Experts of a small language model: a variant of Adam for the experts.
Below are experts of layer 8 (counted from 0) of a mixture-of-experts language model. Rows are named router (the router's row for the expert), gate (a neuron's input weights, with its number), up (a neuron's input weights, with its number) and show model dimensions 0-95. Each number is 128 + 24 x the weight over its row's rms, rounded and kept within 0 to 255. Numbers have three digits each.
After each expert's rows: a language model's description of what the expert responds to. This comes from a sample of Wikipedia text that the model never trained on.

# expert 4
router:146169139149091148145128116159132122147133106147138114132144107142148117133132179126097105169103112142130134066117097116142122116116093125101124088152148158124096117136164115137115106117112142124181137148120130132138114110122115114137128149086089123103169161061125071112101127147110124134
gate2:114104125139108091129143110112104121088104148104145121139168151146086151159114101126150124055091085133117111123126075127124102144141164112114155138138133135149131167159111129182119138122150148126125122098134137101093150153143146138087131130135154152106150188147166090148094100143126134167
up2:108142149170139151109114109131126133142133158146182112076107128106133117163142139128155065135173106163131088139076107126134124136160131131146170117091166135129116134122108082136119095102163147081194099104103117104135205183162111127137122143132149153131164105134130132158131130127124169129
gate3:133122084130185095117165127170143173121115082135136136092123119140120132139093097137121118124119163067168120103161132081139126112143112172138158123108119122143125112106130116143127086134158152146107081100151107097165134137157108130132144110123110157091154126137097081139195121116122156102
up3:146127151134108116113152125092121089151083148102116122106111166070126129139171110136124144087076114119158174162167126170158115186097105121100109092143130138132137122124168156129106083080162120132139103121124133151121132158116107144148142168127114133115092126110109137132098115129164144166
What it handles: Personal first names. Given names of people, often before a surname in lists, tables or prose, plus pieces of foreign names: John, William, Viktor, Enrico.

# expert 3
router:140123151119114135149159140148113200126120139085136150093144140112114125136107147122129147120153107058116118132131149133135101092112116101128129091122080125121113124121151124143159148092130136156162118125159101139124117169047137112131101150179148141128168130154098110113133128107102159135
gate0:136148145141181123113099114130113125100112086155177142113089136117114140140116138129120109167137136139143155090146181091089138150110152137130120107142147130064129141150134076127126120112102148104143118111106162109113156105139135118113100115091129095122187125108122125121106112114089133125
up0:143140099145147127112172139094146104117149139123151112143137098170118153102140151113122151115095105109145102127127102127137137074143072168131160144110148111200132113138148135113101106123099128130122119085142093146128118134161117103120136132151133131128093140117113111130133127145147157091
gate1:125133155121136133136152136114119114141150122132129134147144154160146110116145150127070078127102140125126134129178137137098084105133103129120111116123150124128097130139197124174085113085132126099094109139088134146124098119122174085127127128095108088052151107127100151102141143145106133195
up1:130141095140166105135164108124071109133118112124081129133091128155083118148088151074176140096130144132112142111106129154190077140091144126107105161163127111154137151089124122121131143159152171142114117115170177127142139099108088119168088128139129125157155170128156134106123137108129111106
What it handles: Sentence-ending punctuation. Full stops closing sentences before He, The or In, plus paragraph breaks, section-heading ==, table-row ends and list dashes.

# expert 11
router:113126132143123097111143122111114133116171120143119141132171122102153135108110062099186126120092117098149133139097121123141105132114072141131095106148148151087132073133123116102116161140120169079104109122119115131144113117151102124125091158182137147121100170133156125149146128101124114146
gate0:136123095117127137167172169137100145136134162116125104142141157134079105119142064168115103165160130130087115152132148135146177125127155124137141147105121140155179165113135115169158150101131162139127114116135141134132086114166104152099124117140099165145153135152119123100120080146107119139
up0:159111127057103184123131154128071155136118161140138124080125144163123158095133124170124171120166147119137093086152142109126130123115126138149108171082129147150160128131171097146105167121133115088131142118133106139133107138185142142121133167159133133132128119142086129146114150094108155146
gate1:107122133121083101117131146114148118144142135112164130161157146141109111145098084119167113130101133092095122123135113132123105125114141134176074113147152127116088127126153148135130155102135147123147108090125125168118095135152145134140148104130212167131132147107124165120080094125129108127
up1:127130141100121118181112114094120096135145133131109127102133104086141105107162107141075131135112085115164110138134149147180139159112097116110145113115102118164160107118122120139116141109113125121119126165123125103095170101176116118145145121160137147136137125126119134116114146139121126095
What it handles: Modals and function words. Modal verbs, function words and report verbs mid-clause, such as would, will, to, a, it, said, plus leading dashes in infobox lists.

# expert 8
router:130120099132109104153151145154078135130165129163119118106073126115100148119118171102106111165147147162110172134126091112130121200116164090132101162165156128103125125155148176117127133133163099108116079111094152100099114122118124125155132168126154100165134109122130108116130126130139144123
gate0:145156067088091143103085128120144117111094086120148081142112092144144115142144146143113114123165125097105102090164134143111159147133108107108143088128111136192144107125175158106139146149111147143109136098139113126157126118136139114136131102077141121098105137102126139141169165130116128145
up0:063080121144123106174101164107117120115134125096090131139106172106085146139128121161154143117110141146129138107113151174183100075125085137126131145150147116107098129108117122079116079152154138086102141115120114150134116134137144103106141126135136144085115140104096128140089136115182126123
gate1:123154140165163103075128171136131104127168159123126078161101108112049114083127081127159123105097098106141156111173102127125127108113121155147118120128130152169129103136137141140108097123150121173101088103143127143132105143153154103147101117100118132131108134100119174109092101116124180117
up1:166134126133130110112112155124167126176140159133120130142101129149109149081120160105157124174159149147155138124096080113130133112119119119120136141139147138127145091115133152135150141134136097136116109128100122122138138087110090120156107154098119126143127132071130135139108163135109157169
What it handles: Hyphens, Romance name pieces. Subword pieces of Spanish, Portuguese and Latin names, list-initial hyphens, and the words after and before: Córd-oba, Guadal-up-e.

# expert 2
router:147114151150156130124098117081164117132064105119142097133118146082135128115164126113142149130140104106145122155158134146084150121191119198124140143097135126117148114118089119066125094107148133174146099102134085122075124150106141130111154159111102116118083091163115136106140130136111143121
gate15:138165123136128151093107123136136153158140107166105149137092141127135098139113122118136137152090099114103094149127157099117160103137158111163133126132150151109121130131134123167135121140165123148101104159120144120128106118130159145170131166054144115134118181139148093155112111154100159121
up15:125167113142126114123113166108150138141120131131149150084116127131155141110134135094094124134130172129138109109143118132131137114176139157149098109146151140111161092139128132100157140157120086135122123185098143145131146153100131152118118143130126095131148147095159160132110128145179130143
gate16:140119148154129156163126109116128075123137127120138125135111128116136079143102142155145075111120113116153159135135114150143146150146187115130057159175143147131107108134156124128135157146114068161140124137130132156158116110121152163120121121151150146146152132108180160120073152115136154137
up16:077104100142133139156148128111143161137157154146123148104075128162101168102146111154111101126146125122133092111109095116129103101138138123122122122088108103148171114178089163137121139136149084131148107114160141103091112155100103094128180118146112146173111121147122138119125141098124166108
What it handles: Infobox and table scaffolding. Field labels and pipe separators in infoboxes and markdown tables, such as Location, Coordinates, Operator, Total, and |---| rows.

# expert 5
router:095155157152145122130114173139109143112139123122115105172118118185145149140162121099128129125169080146101141117205122077109148108126146113108121121132104102149117145131097123147165166165157136110124107117101109130147184148168161167128118095125110149133083141112134124107104127102096130076
gate15:138133115135135151105124173166116121164150118149136130118107130116159143139119148162092067100109124117130129146132145109136094115135150183116168105120103173123108165134112111111146153117141154149176151109126151117109150104114103101119119149095157132127133121134170123170133124098117128102
up15:167175123153129184101121150110148105160175148146083129106113107124128108108132152134078130091108116154151130121111113103130124142121109181126098144165126142122125123114124132150138156134121157112135131136141140100127142129069145112070141153104090143102125112092118131113122114109108133087
gate16:163134149148090133126106081121094169114098145137119096128140130167111114126152118177105082130101114128102128126167133152115164148140127145101066133147148103150122091125167136110148150078111135128151134117158131123096110118127136139148128128155152092164136145078099135099144130107130152156
up16:087103165131131117167105086159110085149106119121157097107142095099145132120118160132169140137087127128126110139093124163083124146132113118095118097161136143103120154074123089132134117104169115138160088116134130151150116143117123143133160115076127139096086136112163146132162158074138109126
What it handles: Plural suffixes and time nouns. Plural endings and count or time nouns after numbers or the, such as -s, -ers, -ies, years, season, century, %.

# expert 10
router:144122090164124164157144096135069128148056106145124152078164144101155138118155128121129153134086147122135092148132146161130150098122165107118097158130160146074109129148115138112135123140154148120141153124139095162127104104136100115162113125094153147150104143124157137179109129098128136093
gate0:096102134135143163171090147159132149167125103107143108169109165085096113081112107137117059147143092096148133154130088144143125137132144135092111124090099159120123116113142103147115105087131130117122191111144104107120151131152151169123122082096110144126150124118099130149129154140122126137
up0:136096114123145142128108106099095099122117130128162120101131110125127061158141146085162125123119167133130150123152153100138120116173144115102112100115110107092127142145126091115126105147125125158129143071119165128092133126150146127118096094135128095112152131125162114120121101103103087094
gate1:129105154121096170142174117156124119175118129153072117091134163125134143145118133122117099121150158080128096141119143089140136153122127114089140131091161131157138135096136106134131112123140157120151121115137136085142125122133138121149109131120153156139155168126085100139108137101100145112
up1:126129147126113116139148088121129133109146137118127090134123096126128110131154104123112109125091120082146113084067126138155111126160122093154104093111143101105154054128090191134123124099082145148141161124143141085081154089125120125151136178122124131117164117145095127135130119168156196111
What it handles: Copulas and nationality adjectives. Linking verbs was, is, were, became, and nationality or scope adjectives like American, European, National, World in descriptive sentences.

# expert 15
router:116089148099099156063103158124130167153139148126128128135118120110106125147121129157164140145131148168124151100108145144156138140108157156120146104155120146162142125104111129107148126148118121119116155152129126116149108100152108150123162137129134154120145164123107121193149128170122109173
gate2:098156105147109123100101111136151138099111151142127102142127130126125139120132100161134144114154158106163079152107122113103125093165138164177124159115140111125104135151116110142115131097187121155179122114160143122129152136163163105136132087177176101134121097165116163125123123107157152128
up2:102166116110149119104129104125142102087105142097119103125148120167145105153115107101128160123109181128095138128127144126123132120156146116073118105150087186120180104155129111101143163130114185104147149169126136108117140104107142147110105119129135182135139139140131100121104137100136115134
gate3:110082149162182108103162153131141125132123142152152080156117106142098097092117108155116144103112171120118135102135107142147119103129124108120118145121068110143133125124114117138123116139117112142151124154126164161098128104180091114119116098087152125106162115115093130135143107108075195126
up3:136123121114156147104175113140117155172098134152118104132109128070145127107111121146101151166089134105156148131127122141135094137126132133150109157115112094138129132152134160147160156144170145130078132094167102136127114177105121126149199111118125142146113114134108167124097138111091105139
What it handles: Name-internal word pieces. Middle and final pieces of foreign names and surnames, such as -ber, -burg, š, ş, plus spaces before numbers in table cells.

# expert 12
router:171117119097161141116134126119152111130114086120104160140124130127133111129100162133126111155113152182111098164096134117126069108105103124148106176121112134166149182096137159133119136095096124146114152144106114078142132155154119159142104117092051146147147101152134140145100128124108143171
gate15:145108136083148097133107147121122128108139147124147112140094121160100122188199104149101110147112084110130104126111134112148169152111120104118102139087106148089147099152151136120087115110121144147126139129132155088128081085119145131134122144128116140079137155091146141125111140113162120083
up15:126156126092129135105069145137126154158116137129142147167114147135159133126133152126140126191170127108165147123118147136156153117119144138104141083152161162154144139107128164125118098151127137158128128147147106097150118109098118144154102181130110115131153132129136136135139142097114130121
gate16:129114101155123169101135132153163157120064156125133092124119141091122100128100127126162113118122122073179131118147121149135082106123151147151100113166171106154135130105094127132132105180145135107146118084108145131125152098142134097142136112149163110167123119097120129132146169123180155092
up16:139172169106166090111152109119115101143117122186131131133141159122091215167119121140111157149113128110111151110089114106121161102099115107126104168114140119150136112160094144141151128098126138109156126120167120143124178143149125132148109168160122107100140147147128101135166082087156154156
What it handles: Month names and fragments. Month names in dates such as 1 May 1960, plus the en dash in date ranges and mid-word fragments after headings.

# expert 0
router:139112096124149111158158097109151101092170136157163092119117171146157146105147094160152123142162119123119119110136121101134159128120152111132148095109155130118119101134163186149138091104124145118119175132136148179139105098100163141113104145115147118118127102165124190125141126166164073116
gate0:103104105125145107135145137091131151130153125088140153133152087127136119108096163150111086164120096168158139146130092100128122121131118152106122162147134138161102110130121177130132109106128089091126144145138089138189158095108142047099109125133096109126154175117172134135164146111121153150
up0:100114092112084131109116140130142117117149120111146149134168135113172140140099121148087095136115117116102164108130153137097147089136081076140148089180113124113140114141079129088115142147111112129155128128160099113098165137136111112088084169168141146130115153124116109087103148132115128153
gate1:135148138160137111132161088136146141151088104155123118112193116142126103145129111112131127109162128103114149105119137152106121122120114118099109128127128115178119123143094140121100211140144167130075114159120116135153106128162134143135146142154128177098116107138115125113159134145133094134
up1:136138072165137120102119124163122193120127135117155128120071111160128110132140096142139129121121116147104138130111121138136115161149140128138059117172132136130104083123132169124177169137136141138111118131100134114130146079144144140148100097148120108125164161144141130124127143117158127142
What it handles: Prepositions before noun phrases. Prepositions opening a phrase, mostly before a noun, date or article, including sentence-initial In: in, on, at, during, from.

# expert 6
router:121128157156139133091122157127149119100147147128140166100120111113136122130132140115125087116115175140159151140084117148080189144111112134149129138145107124125119113151124093171120154174132109136054153160131170088125098138141142102120116105122148120142145125129121125147179128147136107139
gate0:127126133149135114150104105152131137136120137128105101113105139089073138137117099111106113140120124147152140118134129138110111143129131117079113129191072133150069139111135135156169154088156111144139119073105119126132135109162146122094095103119129151145118144129169166118117094083134119134
up0:100168134114138127164100140161118115119098136137149134163115119100142070093140156134115117142163148125138145125110147090151116130177125135149111103079157139140126124098114140085137144132111155085149129140107129120140115153047113132181115153101165116150126120111141095122117104210130171136
gate1:116112100134129097109119125107109113141152141141100152135170132103113120151132111106098146155100095114154154113113107127128130125154091112096113157157128127139158128122131111141137163134126111144132126134155164110144107106134103147130112195112136130132184146138189142100144161130117134123
up1:139101166135145105105155164080157163107061130164134142111125097113136097152121097168132108120135114116133140122165144108104119154109117150143120110134135114118113133131126113107128172137162127135119150144112140142117124111119138122094123113166112125108112160120128156149154130114169125181
What it handles: Name fragments in tables. Middle pieces of foreign or transliterated names and words, plus pipes and numbers inside election and sports result tables: Kh-y-ber, Kit-āb.

# expert 14
router:170124136129151142075147137103141120103118115180098165135077130143130158164125087138135110126128120105132104159134147181097144139131106104114156135139133145126129142129142136112120125152124128071130118116127143144110117103113052141124103118115182160139154164140114119106138125109171134117
gate0:133161133153176122156135113128103143137162118121133089127177126150112157099112106123138076165114110158138145124144091112087110110135100114124080111102108108172126096162107132140136140091094099097156130133116117094150108103124143124130116144162133137141154101103137135148110135091134079085
up0:117100108144124163121118140100083155167121158132161102126103131119124111126152152130146117118131117094124088137133119108101124134132111126120099159136136101126113143104105092094136139173118086138115092140116169150122137117165143112107104129117100133121119092126116129122126086063159104106
gate1:157148173081125084125148137126120129146126124146101125108157112112119135121162136145160146095116162152108123105095138117136102132121103099091130184145111124119050135147142117109138148127150094117113154158111132111146140138126155125112086144158128144132126136104153085135141154088211151092
up1:122091138122142130138091111155171096123110121133087087149118090109129114101154087092131138153150090158147115104118119145145119134119112126153113145108170144158101116109141163133191105110132105165148106172127134161149092136152149144139122139124152114150091167130131124132073125129149110172
What it handles: Coordinators and noun modifiers. The words and, or and commas, plus adjectives and ordinals before nouns: other, such, public, first, third, military; also Thai script bytes.